Experts of a small language model.
Experts: 32 experts in each of 13 layers, 192 ReGLU neurons an expert, 1 pick a token, a softmax router.
Below are experts of layer 4 (counted from 0) of a mixture-of-experts language model. Rows are named router (the router's row for the expert), gate (a neuron's input weights, with its number), up (a neuron's input weights, with its number), down (a neuron's output weights, with its number) and show model dimensions 0-127. Each number is 200 + 30 x the weight over its row's rms, rounded and kept within 0 to 999.
Before each expert's rows: "comes after" lists some tokens at least twice as common just before its tokens as in all text. This comes from a sample of Wikipedia text that the model never trained on. Tokens count by the router's weight.

# expert 22
comes after: " =", ")", "==", "\n\n", " ==", "==="
router,202,199,171,191,177,203,214,175,214,161,188,167,172,233,223,145,186,157,143,157,208,183,227,225,167,254,193,216,210,248,212,191,220,214,203,205,177,221,203,223,188,218,215,229,261,257,219,219,188,219,202,194,180,146,209,194,180,263,227,159,211,229,223,192,234,203,191,224,156,157,201,235,172,220,256,190,182,178,251,204,169,212,189,200,233,176,180,172,133,185,219,211,204,159,266,145,190,194,175,194,221,166,235,143,189,204,166,159,243,259,160,202,184,178,206,246,186,224,258,167,155,195,229,171,207,222,160,163
gate0,232,211,207,188,196,140,152,265,155,228,172,190,216,232,188,170,178,160,234,265,242,231,221,201,240,229,205,245,228,192,233,175,246,187,190,184,255,182,248,191,188,209,179,236,213,176,221,250,156,218,194,189,187,143,206,198,196,139,243,189,125,242,222,143,228,229,230,212,199,161,168,210,207,213,221,191,178,245,186,211,195,228,210,211,201,206,213,208,211,206,248,211,197,185,177,173,221,173,217,187,181,171,176,151,217,198,171,240,207,174,162,204,185,235,174,205,147,207,171,233,147,184,199,253,214,127,205,196
up0,162,211,232,223,243,193,169,185,228,232,206,231,204,223,214,209,163,211,183,213,216,208,167,222,199,182,218,156,200,211,198,174,151,146,172,235,251,155,183,240,259,145,206,176,199,214,189,207,235,234,198,207,213,161,216,180,277,152,184,213,218,170,209,164,170,219,173,152,228,263,221,208,235,199,227,200,259,203,217,171,214,160,151,238,182,172,165,234,198,214,178,208,224,201,196,189,214,149,166,211,158,165,181,206,183,214,223,187,188,215,181,173,208,271,208,246,195,164,230,115,180,160,208,172,211,195,136,186
down0,176,189,193,186,193,201,235,219,198,197,217,171,187,188,181,239,194,228,148,148,228,232,190,184,207,158,156,160,252,199,233,246,196,131,174,184,177,232,164,185,211,145,210,196,193,262,212,176,144,223,189,209,215,193,192,238,258,208,166,203,228,192,220,200,190,196,158,192,199,234,167,251,200,201,168,209,148,194,208,163,203,196,158,227,198,186,138,236,187,197,189,222,236,230,183,200,131,227,198,159,196,136,166,235,214,209,165,149,200,267,228,228,161,181,186,195,195,205,241,176,145,169,219,202,150,200,176,254

# expert 11
comes after: "1", "2", "3", "0", "4", "6"
router,168,154,212,193,232,231,234,192,238,149,229,231,187,174,159,202,204,168,239,233,187,194,237,165,176,176,188,160,192,227,234,247,225,202,186,191,209,186,186,198,142,172,184,209,213,194,211,252,188,249,225,159,189,216,196,214,219,257,198,258,165,235,243,171,240,164,163,226,146,220,209,183,218,259,244,224,190,216,241,186,164,171,216,185,210,221,150,138,194,157,200,194,165,221,216,214,214,161,170,215,203,175,193,192,178,191,126,261,163,244,244,205,170,223,202,243,199,249,214,179,179,213,219,202,210,258,204,188
gate0,204,205,211,229,242,175,153,237,239,224,232,133,128,210,234,178,231,216,201,216,222,248,159,184,180,174,162,231,277,188,170,223,185,205,172,138,161,184,262,142,193,221,235,198,201,235,214,185,209,195,215,149,234,198,241,169,183,133,196,226,182,209,206,183,196,236,201,203,200,225,200,189,168,228,163,205,177,164,215,175,210,196,227,216,184,237,235,172,210,248,247,168,166,237,229,205,158,203,233,239,220,204,216,167,188,193,202,223,140,243,196,219,167,226,209,233,245,194,198,220,238,183,200,214,201,252,213,243
up0,192,217,172,145,208,216,189,179,170,222,147,208,159,193,227,225,168,228,171,209,228,190,183,208,178,158,175,173,179,218,198,229,136,251,230,235,175,197,225,211,210,165,194,164,203,159,210,205,240,201,192,187,228,165,232,199,208,234,202,164,202,192,192,208,191,143,193,264,246,182,155,252,228,217,264,229,210,247,236,217,185,187,194,178,233,173,198,196,194,223,185,253,250,222,172,225,272,202,180,140,234,162,137,191,226,253,195,188,189,168,211,135,172,134,195,216,174,203,195,184,198,165,211,168,218,168,174,218
down0,171,171,215,208,180,256,182,204,186,197,166,197,228,116,189,135,230,238,222,240,221,218,238,253,156,199,204,202,152,131,193,175,190,197,192,210,208,199,221,197,193,226,249,193,156,193,167,199,197,210,180,177,207,213,129,189,175,237,180,215,160,196,190,207,193,235,174,203,156,163,176,182,167,219,214,185,184,192,219,231,196,213,164,200,221,203,179,268,121,209,199,265,281,193,189,233,147,188,230,235,195,232,238,237,230,227,216,209,189,217,197,210,235,184,165,210,203,188,253,238,204,237,156,194,192,171,181,181

# expert 6
comes after: " L", " |", ":", "2", "L", " |  |"
router,187,191,186,180,157,236,192,200,258,152,179,194,203,183,223,205,164,199,223,168,192,140,208,132,186,282,145,265,175,250,196,214,229,164,175,179,202,186,205,212,153,166,219,174,221,218,245,185,215,232,236,202,223,177,176,236,240,219,202,233,185,215,224,206,193,185,197,190,190,222,220,209,215,189,262,201,208,247,212,161,165,217,233,202,171,164,190,230,180,141,191,141,218,154,188,151,223,222,182,160,214,201,187,173,182,257,134,164,191,223,230,175,236,208,214,181,202,223,174,228,147,241,177,237,192,229,219,216
gate0,224,212,223,174,165,173,184,197,229,222,245,215,162,216,169,169,232,158,171,198,214,194,147,234,221,192,184,177,202,252,183,255,247,200,167,199,187,210,206,190,288,243,177,199,197,196,200,205,209,229,226,168,231,242,192,227,203,205,172,199,159,179,179,184,198,133,240,238,216,182,166,238,143,172,188,239,242,183,157,212,144,166,183,179,182,181,241,237,225,208,220,149,221,275,186,216,191,186,189,207,217,166,236,161,207,252,182,146,192,168,206,207,234,224,212,201,220,191,216,204,134,232,172,150,231,239,197,206
up0,212,213,184,158,159,182,170,159,233,223,237,198,231,152,184,187,128,213,209,237,220,229,165,190,173,216,208,221,163,231,211,233,188,207,161,183,242,218,221,197,221,209,153,165,187,215,170,201,251,217,187,224,207,184,183,146,213,203,183,198,181,148,136,170,197,197,231,251,275,237,224,200,168,148,155,224,225,180,154,259,165,249,221,202,202,176,200,204,258,236,161,149,204,180,193,248,175,196,226,208,160,196,184,196,200,231,163,176,199,205,216,169,235,196,256,219,245,225,220,192,173,167,219,142,197,217,182,192
down0,223,229,170,208,189,198,231,225,189,219,208,197,182,206,169,182,209,209,181,211,198,177,198,210,172,213,195,208,210,192,210,230,178,170,225,210,186,185,173,274,239,190,146,190,175,191,192,160,211,172,194,177,223,173,248,235,146,221,196,208,119,187,204,190,189,149,148,186,140,164,300,217,164,199,205,189,197,194,201,258,204,195,256,222,137,164,163,188,168,193,241,204,196,158,164,200,217,131,202,174,164,148,199,263,169,234,154,250,250,195,219,209,178,195,198,205,224,188,194,205,207,187,228,182,152,242,229,211